Experts of a small language model: 192 ReGLU neurons an expert.
Below are experts of layer 3 (counted from 0) of a mixture-of-experts language model. Rows are named router (the router's row for the expert), gate (a neuron's input weights, with its number), up (a neuron's input weights, with its number), down (a neuron's output weights, with its number) and show model dimensions 0-159. Each number is 128 + 24 x the weight over its row's rms, rounded and kept within 0 to 255. Numbers have three digits each.
After each expert's rows: a language model's description of what the expert responds to; "comes after" lists some tokens at least twice as common just before its tokens as in all text. This comes from a sample of Wikipedia text that the model never trained on. Tokens count by the router's weight.

# expert 17
router:131138136107140077115108101093180149081165126111149149140115128131113146104155120140095132167147126109156153144112097143150145088124135132145099148161124136097107119131106153134112169106112173115122142099100172170123097080133164116142161097123113168131153124161100122132119192105095122145116122087115120160123124082130142087093148113167159145105130140146098100139134133142148126106118124152168105122147150103106141188120133142097140081107115132164095111106125125152139134127100153
gate0:129115122148156119137143078119102125146099077103124136169136119156161147124141172121170131142157114104150149120153105115115132160103118146149152135113133109101132118120108079103173145146151146162134114109128123145117108163132115119104121135132120179140123136156059090125141164144122162117095102121134155153120099126092144114161113142144126115084093102148118140119109131161129158113105083135129143159151113115141131101116113164134175128163137154068140151143174151112113081110173080
up0:134137145112101140134119096127132168180087119147082145125129110171151135138131116115096140139133123150123136105136130106133153154132107121162116111181097122126127134126124134082155145139172165157114133132113125141144060126102133120127148132129157168150111110117124128128123162103134142098135127100140143113152127158102123133144130152151130135156126130173110100103135155166138114158075074107152094090149071139138122104116131123188174169088160137055126134089166138146118133129146130
down0:130101125106108094124123127133094121083109134143145146118111054165123062139102095131120144083128164097125169124141134187145099142087120102139122143134134124170142125126092100163124145120122107125132096151091141106135097124141099108131145099130141122115119098097140148144120127115129147111131114123114121184129162111184128147161154122086100112138109121149038129129160124074128134119137140104132108124113144130106103118134108129117083111132160185113138150138150104132112102135108138
Description: Mid-word syllable fragments. Short middle pieces inside longer words and place names, often after a capitalized start, such as sub-mit-ting, Connec-tic-ut, Al-ask-a, plat-forms.
comes after: "C", "Al", "c", "al", "Ch", "N"

# expert 26
router:155160137142166131093123097141131137069122159131093124092147137135141151125092113171144136148158130110137153113134146109093115078093162095109116098120130107137103087147125146113130151114109162142104134152097165122147100094161156116101138142136107111119126155160123149132138122102126146135094152095143122169179120120097100143149133139107120140116150139152059123122151112105160113124138138076131134133159117106171136153147142110179110163100094171130091127160074162146131127113145110
gate0:100101086173127088114102123124118148102072082083139131131108081136147138129131131149135145135129121129143120132129145131108148093144131122149133090111140101096127179119136127158104071121135100125174077129119114096165132074139107131142157154112168104102143168106115126116125123135154174160068156105120136164093114128104104142152121153141082111124136089117128114158118119096107075104110162110149102153136110134159128098135112144135101119107138152122124140182148131135125156105113136
up0:101112178144129113075144156118098143172110102097149119134128139126146138149103111172144184122108109150122110128139117138106173137128139154100136099108178124098116146092151156087043074120143136119170104154141132126176117106159103131117134113107154103096132105126136126128160139111127148134119112175146135156094097136118119125124125158170091156145100132118132102145095139104129090122117174121107074151121116117139115082113111119130120122097131138089164154140129147124131125109145116
down0:110100129110152126152109126136144147139119145141132089135120108124159147112117127135146162098092128112133145089096144159139127134112127121107127161128121076108137157146082161126114095211139147103120117100149144146171135115100093147137131097128140163082118109134157124145115102165129119137153111147128117097078093150123136158122134103119141130135129121128172115122143134105137140098095102066094159133126119110131150130114132164058118158105159153149093175157146128177127187107122116
Description: Name-internal letter clusters. Inner pieces of European surnames, place names and Latin species names, especially -ell-, such as Lundell, Aiello, Britain, Wallace.
comes after: "E", "L", "D", "Le", "A", "Sch"

# expert 0
router:095129113121158081117165122118134114090146111073147100157099174142099130139120135098176134122126127135084121104102115127148110132109120137120120081116120153094155161143110134154120095142124116107124138145088153145143106158150132132146118148136153122128110132105138120143064110168134093200154124116161116122095159108130154146131110126118135111161184123104107095148093147122100090142127122119148156100141176110135122145117130085152103119079101108112091164130087130097126105151105154
gate1:115197114131170118100134132101132109118113123126097107092153129103142125136113147168146089170135088133128179118093152125166157117121158099105092060132139111128132129123072091120111119121146129091129144131117126120112147123162102115132155137142138117130109113136142162148151134123135126126104131098139140136067127112131137118141084095141152120132087161103116140110125128094130138077135100096115153113132049128132160121140091121150102130133090127115150163179162119150126083106148119
up1:151185112146144127088144130126132134119109122132092119100148106110131133114102154148162090179136123140133176123108151130157140139132178119137076085138141101094139127111098094104122111111137109096135152109093123105123164140156110110146132135140143119131111107123132173147130152133147137126134133113135147139045140120108138104127102116164157102114110172152133122107129144072125135084131118108098161095135094145121202101147112137122107138126088133117136171172152139130112109072117147
down1:153144163121159091128108111163161122117153164126184168152152145128131129139140118154131112113124145147105145109138151151151132111132145154118156149157079072095163143124136117146175168126153140144143102163150130164145152148114154127142146115147153105119121150140130082118115112139147119169136116095146127080145112120151172188140114152139124170150138127150116136171115125146109164136162147159169157126114114116119123128121069118170118103103140127159116091151075126110109164161121142
Description: Table cell separators. Pipe separators starting table cells in stats or election tables, plus en dashes in scores, such as 6–2 or 38–37.
comes after: "\n", " ", "1", "2", "0", "6"

# expert 14
router:186169129157096148135164109160100133145150117152159133141167159162106154103173150107106133118135097129113100079075124156134124112127104148117105141093125105124116162146121115128119100149122128139143123104152120148127120146124104102105129111141152140114110104144144179112141134113131153105153143093131155132117143159108177132145130171180147147131066135122110166105097094114096173103123151114173108149142138121116145154148132090128116132155134152137071145132153119166118144144177092
gate0:067132117094092112148112117105112164169119164122130156161077156102140142122141099138131141114125111111137073108102145138139125143133133177130117168121077130106144115175115137113115115124126164116077137097120108105148161116105158134095104074140174140145159120117124137154159163151149141151104121124112132110076149127135113152144150088154130126100137134058151123123127115060148158107106139104099136142139142113139150114124101179097112135139123139134158142130109132119085117136132126
up0:151143153125133128156136144147163119141131086123083117081166099196113114123132151162140129160113148143129165119170116147140141098119130110130141096133143091133137127103141146147152171122134089132122109147130146156150127150117086169162143155126071100117063143112151128088143101144131145155147131139132165122144081142089166103127088113090124154132135097184124097129133148149143113151091112117109109135119129151130134138119176065151160111124123127152110142149126117141161134111096123
down0:149109141093100167133144127092139145144131174120188174138089144096100102149150109116136155091113120111106138085116136097126129154126167145138096113115157096126161145189122128143111121089143099120089158139106131112116160153106116122129112121096189120129174170117155164169136121118128124105085080154127101127108135122123112102139133116148177127125142101143154147142117139127150135122127149108078120113133137085122113144126126170128126125144161159169166103119118174122155114091137129
Description: Time and source prepositions. Prepositions opening time spans or sources, mostly from, in, during, after, until, often before years or "the", like from 1921.
comes after: ". ", "\n\n", "ed ", "graduated ", "ated ", "es "

# expert 43
router:123114087130087084119107139131113154080123111091105149115147125112121088124117142096104157108141149121136122167138148107117132120107146130197158147135109161134106114137119129130142162116105160148151116144134165156159085095105126108106105163130136127111086158111118110138118086151164107125146120131141144117162124130106092142104199135095110102119160118108054156140122088101142170158149128100118186164161092135140121134140132149145143147142144127115130137153164124147127096132148157
gate1:106173143149067135130135146121106108114120126144105180108145126133179112135157096093105099116132144142141097139119103122108128128141162126119141129159143118146143114166126116136141117088099136164137113156129148107161144124089123103131163140074169160185131114147097091137094163130136117161108140160108155107121141154145127139096125077121134131160106113155086068109124168134127095168176133157145104117130114111117172134104146150150165134120108126131084123121128174114107133131135167
up1:130102143138118128123124141119141123153134174153103142125120112092151137135169115097108111125152104145143129101111125116101088117122133096135194110185137152114118092157102126141185116109149101114177160136137140114130094147090159118115170145105164146154134149118105131109151199111112146156145142125132121092116139137125140120095157158122133099119079103134079118129132152098156088131126133189107128101118149135133188144123114119150156188116133090132153125131132153096113119111152137
down1:112128136115097114102137134111090138066136134144152122150175151091100131112145145154105139121127137112160130109111088120136130090098178145116134137149161160156123159123097110148134151117117136137119098132106101117190146098111164142107136136132135153159127125151093207144150145085116152168100075123123111092106102120134139111149129118117100165135098123128166109102157087125133114147109088177114136109136091125108129074157110122151171109122142118148151141108112157130104126130096142
Description: Inner name syllables. Middle syllables of proper names and rarer words, often after G, St, Cl, Gl, e.g. G-ast-on, Bad G-ast-ein, Bre-ak-through.
comes after: "G", "g", "St", "Cl", "Gl", "Cr"

# expert 51
router:111181141153105152138095110106110102144115144154117095105105178120134156139184123109076089107128109122117127138096092153163143141126100149130120092111114082126141136100130136124134110095117133155120090124133118101140094122165136118118125110096117127112101156149146108144086119119131131171121113149159115130073147161113154175113124151162129132135122144134144104137132140096093163127127162158167151089181148092139156100130119105111161058119134141144112115153141145099145080131134160
gate0:129148104175139083119147125129129134128139176131112126126113116135145108110154117103134129151153126141114112127126142118078128133121182105124100075163155108098133115128110158122100163140121139146139115145153186188147116097147154116173148102145163150113127116106149140153111129097126109127114142084137110127132157125138145164120113095109137187159147128125109169135114118055161154146180117118160141158142117116076143112149107141170096119094087119107156133096111156110111128157117124
up0:098104128136084147129117114122147144134079126126127121147117111127129183116132140153159105120109171082139162115134106161162127112148114141102159176160103158121128125141142111106176077125112122102098133071131098121119197133094108131092123128075121084135131136133098130124168131146108130113146110121110128110152108135108145103140122127114132097139146107110120139136146119169079098132093119118133086110133133121148086142116121119078190129120149094108118126176148174169136107146141129
down0:138149108129107137113161132126125105145125152144140130132123140136131152159120124092095102138094157116061102133133155093100152130104137149124088095122147114120125121105149136103122082139140130110107156137143093114061154112104135047143116163141122114138113126129085136115118141143107132124112145172082108161145186136124141117122122122161148117155097117075149134134141097120148189095135125132115123114138091103118113073127158181169093134146091146153135147117152123123108099159130137
Description: Dates. Month names and the comma after the day in dates, as in June 29, 2012, or in March 2017.
comes after: "on ", "In ", "in ", "On ", "26 ", "1"

# expert 34
router:112132126136102138104127107157110083134115151148103106132122108131093159153187146093145122122121130129112097107165165116152159154119138102136132128115144107113153097134125144113108163138130158122149142124142122134149164066085109128119146107162136085094143170112127171095149132201155086120128131169108139096114131141154113142139169165129153138114137141143136120077075132163120158120125137091173122108116136152129165151138115157124131107159108105114131141079102156156147142145159093
gate0:124112131118181129123092114129149130163149138188133115157105120146107130131125098157127070116124104074109114129164163131144146138185086117187146144128108120119104141075138097141162101158081139117125144122108096097149176121163085087127134138114131120081146124120116090138132149135123156155112136126123110131155120120126086165089126102130139121151107161110135142134120169111126086114108099123118075117118162152113135117135151146125091077103093136105128136121111132136140155096127124
up0:134114142110082094110140126141129174121130128108080154063134116132114128110148136102145198118128163170170143122085117130130105106090145130135129111116138134183119087168121142093089167139096129143086122120173146171138097141100135141114145090132143121163126117151135149129115109092090139134114102148117129092102100128128142110134123118133103117094149138138139116145100109156158133137132161139087134126127102101156132145119089066118150164163140098132121142098167131128149097138092147
down0:105157178126127128113110126116107160124136162161130123155113181081153148145129101142126114075149141115160115147111161165138097126146164126128097124158150130099143125085116064133129130125136142154123104160093133147117162143101105103140111138148137123156138128128129089148157116065151137146099135131114084135083084121102135120137150111134075139161080129108119144142153123104157135154090129121101090133151115136130107142149155152089152124170149098116109089164122115134111113170157148
Description: Linking and copular verbs. Forms of be and change-of-state verbs right after a subject, such as was, is, were, became, came, remained.
comes after: "It ", "it ", "he ", "He ", "which ", ") "

# expert 30
router:092101128136090160139079098120113137129133097164145080121123145124098093136150152111091127110139184107084129150098101135141095164104120113131142087115143128160133116146124165161126142138181164154074131077142130118151149151116073145144127120124130130134116107147134114143113185152140140141075156115107114121089152120124149163092130119113132116124136116159147095124073132103146105127137129135109162140156136118130087128100062103140130114112156113105099163127127129128162114104114125
gate1:136156154129146141121149154130071127130105095111135138155105161142124128098100130135116094139102147178163176115133125095148086126145084140129157127123134132122160135101157150114133126096076127170120090087133125110142138127102156120095141137116120132114130127122134077111126154126109123125175178162103149158133078126147099171159167112113160125142118135131174118164144139158157141138146125140152137130156138162109099111081168113130155104106129096162092118148153139119103150098185135
up1:093088126136104080130129107181161097148102100130156095120160145128175139131102090152143155102128094138127099102141129156100130096141179127135132102144112176164119139139114136157154131121181132130124148122152130099141093111128151113166099104133103116142128134135102162126138113137119150092067096118120140121150115150070172111119089125132106156108138137111105116113111121119093134124106146134087138120104127106152114136188148154123112164132134146094144105156129132126168109195131140
down1:127106129138145135081124130084069122161100120159134161155094095142138118053138135121146103164148133134161152157114133085127141133129159116091123161187140161124121121094151152103151132149072143152138139120112177137136164148136099112111076128136114156163134089105167152127131111112119139149106130101123106119121107098124153139114133151125093135151146143123131156119131118107133148101164130111098121134136111170146145180133108113099075122119126119140101193123134103168131132114122141
Description: Line breaks. Line breaks ending table rows and list items, especially after a pipe or after an entry in a name list.
comes after: "|", ")", ".", "|---|---|---|---|", "\"", "|---|---|---|---|---|"

# expert 60
router:090155148099157135154136127081108177129122150132132130116132085132121150140166104138097112136129138129120144110167198112113105123184174140115134134191091153115107152143139143164138101165147127104153131168104118111169131137124112140138151130161094124156132132124129105102128124122121113149137107136138115090112134112118118136075092128112119104122156108115124133094144118118081104184098135126107132123120128132159146151120133148172125116073166136153163105153119110174140104150075095
gate0:160149106103152142096152119145124109114110108121140124126146143137087106143152146094091121148130110150133114137111157158102111117134130077147113071145140109128128140137152094115100104128151071109142103135096135155061136108106132144124132168108099142117162072130107123148141154130183149097132151109136163130168124116176096144094129128092138146147102126084110112127103146095170150092119110099119089103140073137136101113171141158106136140075130132083142112117137134120117121140142143
up0:114144161112124134119111095084114137132122118131134148114089098070110124131160121164120139123139098113133032102119158147068104122140124121131113137107123143117119139113159112146109099090130150136132112124147110168088118109100092156166115152073114130107134106172142101155113138150115133101090133097127129118114136147168115122105122096073132129124096135100120132120149161081130083148101142084173147143134122091120148157153113107162113118176112140147166116114129132101149135129125124
down0:137145120110106102153093104094134139128119115129095150073135110105161147114106100134093134143140122145123180128115154132137120121118084123133079156150132146144176096138155131111115136126104121105103114106122145141150120144142170120132074143113126128087166104126144150113095155131137147152079098115149115132129136114103114123137123106093110137087102101111126100048122123140135152151101182137127111192138122124113147104114140077149127129174119123151161109107113182123180089124145128
Description: Adjective endings. Adjective endings before a noun such as -ical, -ian, -ic, -ational, e.g. philosophical, political, social, American.
comes after: "the ", "a ", "and ", "Cul", "of ", "sci"

# expert 59
router:136121103157128145101120151136141136107105130073126121167143122139105122117120103119153143132174121121131136152128107149110142098106105094145149102122158139153110106141122158108154143092145116129136119158127165144097119117112151097099114156101121101101098139132110146144097163118160163113145134098162164162163126074112083156130144145144078105121125150131139124137114127105089188086181122116079134127143095135143152104144143140179170126164060156105127125140080148121127157136124137
gate3:162185132130081136122160125143155086103154113141143125162120166124148149127160100094127111124116101110115106130081157132115087121123087145131098138119171145156086111194118140144132126123087127148156109147094112126152144149140144133083159143137081103068127122125146135120129150109120149125134109105118132135125182117086139140144077128157148131112122146122128164117121103108143106136113160157095147142179138153105138155135132114119169069120178146133130133129147120155131130151111174
up3:156187127126057132121151135136150095118164139141176120139104188140116130122143121132125101115113124107101115094124159106125116113106072132117108154108163123173065128148112125117134130136076125144128116119100135112108121168131154142101163139126130112092123162135128147163138142119148140131127084119121110126117155109083123142105100138162158165140130142108124160121124115111136102155093144143074125154186126161103159177144103116117156093135160131120128141127158090141126144134115179
down3:168146166158099176108132143209139137165132141100087169150107105156143105165076129106129159124151098151188154148171152160155155128104153140083146119104150129134121114146115120111088134144138115128105142137128111121137101114119135130133147130216105124160168160129128118127170117155164134136129158127123118071135108125124138133153123079132162131115148118127154101128121131132102129093137117090111108113132102143076131120113109143131110147133126145168155134105145135126133125117138111
Description: Word pieces after initials. Second pieces of words and surnames after an initial consonant, often F, R or W, such as F-res-h, F-es-thalle, Re-ti-red, W-er-der.
comes after: "F", "R", "f", "W", "w", "Re"

# expert 31
router:074105143137106142126135130169107141174172113127147095173114141145149149096141136157114095071121131135121128142079100118104116109101109119050128124122145107121077135122119131144161125143158134131107158148132164148132134128152140144117119137105126084173156140100168122152115123140142131143140109152138128123091134156137127139049122144097130141182156096136126139131131116128114091136134137118115156124119096108155139131102138144153130119148097104066092132077162098146157141098118132
gate3:094112106127107135115120091121150163104148117140201155138139119140132131099128151140077146126129110107116079132142115161177105133127110140165100142125146116153113135172116107110117125152087092154157143132129119149162100126155097121158139144130138096129093116132132143137099116123151152130172161089132110159150110136179145100114201133167119115112179151101136125131123054112164097134137156129174117123128149153140143131151099128137113098140116155143169141116133083152118141121113120
up3:133092138153128135170149104133103125161137143161082126115124186141168141150122163106152152143132153123102122084139126132159123119114151100099124090089094166081138188126130125121145099109128122129081159123124158118085136148125148141116146125135091139127084100104117171140115149126116136175133134124124106145099126067125118079143128103143138132099121114138145128154168164134094085150079153142188157109135126122124112157118121138148137123109124148152100107116119083148100121165118114
down3:098120093142163109127190121117144156085115173089115075117127121099121125124119114136157147149092158181131124111126145127104140091120101144115119136125147129103080067132136101114136129126103078136164112103120131081099125121121121133081118148131117104146169134110165175118128178148124136134118093131106102119120063126167140109163150124107120127111126132142134083118136108121119125136198125154137091133137123074106138152123102145135137148109129164107120148120128126111163107117096148
Description: Infobox and list breaks. Line breaks and dash bullets in infobox-style lists (Died:, Population:, Spouse:), plus coordinate symbols °, ′, ″.
comes after: "\n", ")", ";", "information", "a", "States"

# expert 10
router:090139159126140128110147115127105124146138170147097134117129121151091138135155168138111126126105128128132100144089123169105125160134147134084079136145164137166088181119114151132151121147134156126078117109111099131156118104129166115125124142113130161128131161165149103150093073104110121143090101131158106126083099109106065157113145112133117133141145114154130099124105108084122132135146168105150145108139121132170130165128146134135144098134110106185114119071184131174115120126104136
gate1:094155107086127069108203104111124135146139121109120156136104108140156101130099147123112125118086174137082129149164117101099147154127127118123151113129136168116139136079142126163140106189111128141144109100120139114140158113165113143102142116134150104124135149152156117131148125203120156121167133101080124149092126111126133133166153168140171099114066125136132125122133137148113115125148145096129128147182123119170172152119149154132142143148129125128122116106173121116127112158138125
up1:155122156140133179155073160119157135110125126138147094138144124121094161141173125125155154148135093146161126116093104120168118123102116133108114149144100112133112102152132137121119156090154134153083125105139123150112095136087135101115116121122112142146114089079103130128102084074139118145117113134189138072143123115120149116114131046129085119153141126092092114126117144129154135105088124130120146122078138148080093116136110098142111107145152145126139128142087129106091132117095132
down1:118101149140133099093085154125134124077091147123162131134095122146096126132138074105162096160147124144101157085145109124125185101125133139106086095138101134088113131120142143145130122163120153133079129150128133143119104131124101139157058134150115175168157137165133132158137126148112157162135134119121147135119111134139162124096104117132157153111137124088145150139163134143120170119160109135147069103131091127135096117082102119134106122185183128123128149145114129144130109125151148
Description: Numbers and word-internal pieces. Numbers before a separator or month in dates and tables (5, 22, 31), plus mid-word pieces like fem in feminist, oh in alcohol.
comes after: "| ", ": ", "(", "– ", "/ ", "on "

# expert 57
router:104136120099111151126113147135168166113111125162088110117113111161109102134121116084121138171090112148129119147106133135095118120146117118197126130127129126157073167118063123083130140079133126146138103134159119129126112095135119089109161160115115155165142104120116131122102157114161122103122141117144125156082161129112122112117145140182077151135082094124131136137150121139166128135169118103149124128170127150098115072137111143119122086113168134148142108081105155120118131142151104
gate1:159156111170112131115134148088123083101107141119146140138132117148118098192120110120111140099156123100125137126086160108146098135122139134119142123158137136142137070166080121143116144087129134102137179128131131165120171175154097142136179144114079153095137072131152139127064135160148084144150159131127135113152135146124128092135116109114127116140102119151158115123112063116122138103123088122145109101110119180115143137125146092135135137107106115107114132093121136146132146142156167
up1:147110139104149131118140166089196150077125135107131170145116118134081099174121154141121103132120156110111143089138159142076141130127126134090136132143169156125136091161113147128086117156165110136117162089151122160116119160080091130124087156154070153131132132165089105122116155144107119146160141125144141120098142136126095083132150155139130131149121132140146122134087135101093105117099136146130174124138167135116149181125146113127157101101128114131123115128093083151138128135115111
down1:117144113125099115135153130146148135144113120130121130115175111103170170084149171147141160108163093160108072169121151141157108152134122102151174142109132093127147203102167160129168120146099132139151095159154130134117137123132152149154141133092125144147185144139123081119144128101134135126151098181137105142166101138150158119092143113138117127110140125118125146103145135184134107141129134114121113144145145094127098168143114103108130122112150176111151122155115170158126102142094138
Description: Table number cells. Single digits, especially 0, and blank cells inside pipe-separated sports statistics and election tables, such as league standings.
comes after: "| ", "; ", "–", "+", "−", ","

# expert 11
router:121138116115141113137120139148173128118125127107161132142146109144147147138147113122098097107185105123118124130100146148096139149119125126122106176167143127119119156150156134109101133069133099114158168120108094111095131145113099129167112081114137157096130166115092104184121116166141091141124092116117125103134133130082123144117126114113159138123165104131152142113092094148164144119121115170134114151103106093112141153149091080143103124118117129172082146155095103153121094078072111
gate1:122136175113114132172111131113079127114122156104123110169126182154117147132119148113114127128101125125126136093137102155141112125099094147110104136159154113142145133127118121134123124160089112170139146158119132211126106160139158135176135131136093133154149172129141130114146120136112147109173107121149084146125170087113129109189107125085105115115119134099087135085091127119108165114103163104153155150124139127088145106095137098135120125102138110170125126175118107137094104091124143
up1:146123149142148148122106123198127157133189095161125158115129134089084126134119117072147103086190129107089126148126128129145098160140178132146121163106115174114155147125131079126086095126118161150153125132142105131084149143133128121096148129119127119154099120120114124111130136104088139129101152095142187137143108127117139112073124169129117137161124108132154125115145144129139142124141096120152157104114133102189141176144154117110163129131123108162147124123113145157129136142152094
down1:116105141114136071144189150129142087141111111119124144123114085133192164124128112107097111146151130096093101140116097098119116110128146114116128138138117140142122150131160137163143140157179136107116112137145075131109107170140098076113100096149195182133148134081144116143126087108138117122104124151160133142133143102143143103075124124120131131165138163127142124140118109130137112092143130144140104125114111094133112142121109081139157183168111111127118150121126152157117148136171092
Description: Word-final noun pieces. Closing pieces of common words before a preposition or conjunction, like nickn-ame, st-ep, j-et, plus slashes in URLs such as ox.ac.uk/people.
comes after: "c", "b", "h", "d", "f", "-"

# expert 7
router:110156113118131144140157099122106125107151143125067106102121149146126159086131152107143143130121147106118080112144130105130109118130107136136147129081134126118115139106121122102176140140174125122136209089095140118100128095177119147140090167134148107132127124093111138167130127086133122154142145169096142133103163111136163146125115127136116134108198133156110126122135101187072138151075137161138127109144152099139094138126105109092108136120144092102128144095108122109106108104141151
gate1:119065162141118122158103112127127103157139131155132143124140177162123153121183127158158131099106106127124122171124106153139137085125107102134128101108110127129148088129102112102141157125123105111098119101145091114138108118114081115145150149148123096120156164126143135085164136103168148145157149184108165151117099144084087124121128130157114129178127128153145116152150136100169106121122113116089133135125133144129196129138147092152130136171136094135113132115103142097128119109181170
up1:115149094096120136140151152144134158091135093102141090126110090104129128131103133122077134192150129103123125134118129141105087113116138172135150144153141094124118152091139126162117083116095130130147120153145152131134182156104134143125071121124105161124099116113103159165107119140108142138134081079153092116169105109141143170141135126110144121091122104101096135098130116129104133128150146149142153097137146111138085116148097152091089132106135140123197131150150103153128119171089132
down1:127143161143169085087139108148153121146118122107146147115142149105166150118129102142125126166167162128124185128142112157155113120116146107129135137155133127129114171143095154138151129123095148093136110115134117110160085100144105126130133158108139163102127137106150158118129143114092136134095102128124173147122124140127147101167172130136113130104169105087133174165136125131149123120157137120125138108127117083101082101115153152195139115090116114073141097097083105071119117152170118
Description: Table cell separators. The pipe separator that closes a cell in Wikipedia tables such as chart certifications, medal tables and track lists, plus word starts like prec, over, dam.
comes after: ") ", " ", "\" ", "\n\n", "Candidate ", "Title "

# expert 42
router:112124116107144137168152105110119126118129110130113098116136143127115125147107122180115123092087145136124113118131120160161144137144128120119137101178142135130114127106148176127097140096112150118125149154096127101124144144104088177142170119145113121147109153095156141099119135133153114098128089101145121111088148103169123169145077148136122127164127150139162089151051105153097118185124156092114144098153113176099150133103142144149092098138111145124130098084122115175137105132147087
gate2:193131126133137099092122131107162105115117155147154155156080127105121104140117135098150133125196133131126089119142123107120159153103138086078124132140134100149131106135137122099123097101112140115115135122176097149107103189150112159153088115149136143126130131163098122130117085164114089083139142157195155145142119137109137103115092111132138138123118133150130140089117171159144122117095120145163126123148116166117127091093102147107125101141152104166121099115095129135169138105156132
up2:086100124144129168179135114154111139172138098118084107125180130162141128136125101145112136119111116117134150146111115133138101109123104146191126113110119161111145134114114123152122164139170105129113119135111145087175163085117130103097176142106119123120129151107167121130126158080150162133114122101082103112106114138153107176131145162111139141141133119091121148135162099099114152123141109117089141154110124086146133168130125108173139151102093163088113126139161131112088097132078128
down2:123142110092139178130087141145123127144081144193139148148131105118131096089148124105146117131110087092124106103126122094127135120114115145161139125155122114159091166105115138122163142142150099128110121121115148135113093122129119085124157088138182109144098142081152102089127107145095126145171100106145114130146070113114145102114130158118139108156126130109144171146112091152141111136143116179134107105138143132139148144134176134195094146078111159136127162148138166107107138136133117
Description: The after prepositions. The word the, mostly after prepositions like of, in, to, on, with in running prose, e.g. of the air.
comes after: "of ", "in ", "to ", "on ", "with ", "for "

# expert 52
router:169098115107094170075102143102110112107133112132138131049145109138110096127153151140121134171153101137129129165131143109127160135151160134174120128124155123137137122080125098160175177104115149118123161101100137108139131142115149081124149143118108124148096106098093147158123131106136162165133147153091129168112123100105150123120107153115088157084162136153126108096140130123113144165105156117150101122111124118128164147073087145122141115144162158143123139124105126137132145080137137
gate0:130084076126121125098142130103122136133167168128151129093100111139137130115126145099094135176119170134151129111127123106122120154127174149162126152119119106113123116157108091180122169135107094043097122129108108138101081149151122123112170181118144144109116127150138100138127131094138137117120187122163124138118111141152153147143152103116186127138132102111086157109110143137138115175129141131150090107077136139127134153133111098135108139156131127153133151106151127079136087111136137
up0:109116040111089100159125102106140104091155127144122170122149080172115111118142184143115116146162131120108130136105110138141125177116182144150121133102115142122119128088149107092115127143142124077137137070099113124132126124111111111148141118115141120099117123162125108141116114122136118123142125172146145164158126096176097119163126138132145136129097168150133075170173150110138125137132115165129141127093116154137143107099143121107147176124125077131117098156118165120112144144103134
down0:128128079129125106161136098103133176115132189130106140107103142157136122173065140100133126138109133130118137172161125128118098164101146158129095129123136104083135162123147154128172134162134154164117122159149131136163108117092140148106140154134129183159124089116102090133140087079132120129114092110137124123092144127058100122133128104121138092141115140089115123131117163133156136110138123147128119130121124164137101134095122137134116103146118073161088103110134150126115122092181123
Description: Word-initial stems. Opening stems of longer words after an article, especially produc in music production text, plus sw, fac, portr, struc, architec.
comes after: "the ", "and ", "a ", "The ", "-", "s "

# expert 54
router:162161129137129140141108142083129140145134149111126140125134117111100135115120131085171125124141135105148146168105131114099162089131139124152123083132176103120120098074062123128128128124127121116159108140104130139131132157129145097110161153104128135145108110124093144152116155167127131145108121164092172116101153122150176136137120132137078134126129125199151109141156159149146163151121148092058150137130147140162139143160157179117135090148139140129075122108137130085149106139162117
gate0:163132111118164095154126135110132116089130139118107158104096143129142112108066133170120150114067154126097137100146111169101132134103102126160126144132102125143178139120063103087118118153160088156100147152162110149139093111088152092135143086120173115117092137143109135134090108148146132139116128095121105129135127134144128145114138130150148126127161111103163136122146162142178110102082123118147108150146098141126166098169127149120108163140087138137107130122153104136095139112109089
up0:129126119141083120130156125153152151099121135112100158130181144149131119113149133141142137137170141124125108116122145089158119146155128071146136137140136135150106118159172154163111083122081097115190126155111140172115138160141111114134100192161124179136116118154188144130141171083143124131142100141090169105176136125111164122085135157146132128134116136109101124117130142138116130110163174130108105097157154132119111128095149090118121106124128130101149164134124140123128095087135151
down0:094161124131134100093146108095123089113125163109130164160134124095123134110127119153140129138146156171155092134172146118155148097092177097130130112113151165122110147138160076130104087115098106136128102175122155156116178135072165119155144163130115164176097145144164150106110140142144125113158122150113137123123119149142105147122103125097129092146094174131118121106134105140130108153117104157128082104095129082124114128128145080124129137133131107110115106146127128115097121115193149
Description: Name and acronym starts. Word starts and capitalized pieces, chiefly Grand in Grand Prix or Grand Theft Auto, plus pieces like dri-ve, FI-PS, Missou-ri.
comes after: "| ", "the ", ", ", "The ", "(", "\""

# expert 38
router:132159130098099137118123149165153097166115135124110123138119142115128126153161148100122155167166110125138141147163152133127124099112114121124169156100154131157094167090124064094169143099129137141082147165115144143167127167132134086113153144111129100137147140120137158161121134119173147122129101123131105152106127170100122155078105118101113155130121137122087139120120098159108175129137119133092108109144138108136126127081099079145164102148125152120132109080192105110106139109114159
gate3:141113125122142137146101165109094125133150156124146137111147113129137118092131144086099111158163099146146119141166146106124095097096136159116113089081113166113103127144101115138098089163134118109101109150157110115118110116119158144089141169131122093093123144195155117155118067105132130132100116137172122160134143107071109136090091155138092131140138128114104134095129129111116113142120152126137147122151122164127107056139136103069189124124145139127136141128108131106151120096124149
up3:108132119119134103131098088132124185140142113154122135137156122167121155095142072141165156137141135119139122125099111114158149153111140105153126152132155123106097139147150145129135147081135167134162139159128096110171062134135093151129084128158132148175139131112128129111154153155081157140174170133053136127133126090145128137148144128139174142138149139131093119105104133155144128114157123136145176129142130098124124158084128154087105130138128165144109123082117119077131148133141111
down3:124114117111101147082128148072160123092066084118081187116151131135161159166127126102109144150169128127132103144129084156122118145138109150147123170113157119103150153142130079090115115118102125119127137136115125154142126125146134142141158149116161172195104157152102098119131103106082125148134100141110122135129085117159112113106120123097125114121166119159129171127131063158115145142138153120124138161151136136126126150137142162136149113100076155177132131147142132122136117143119125
Description: Infobox field labels. Field names in infobox-style lists before a colon, such as Location, Born, Coordinates, Country, Note, Source, plus some table cells.
comes after: "- ", "(", "Personal ", "Full ", "Binomial ", "Years "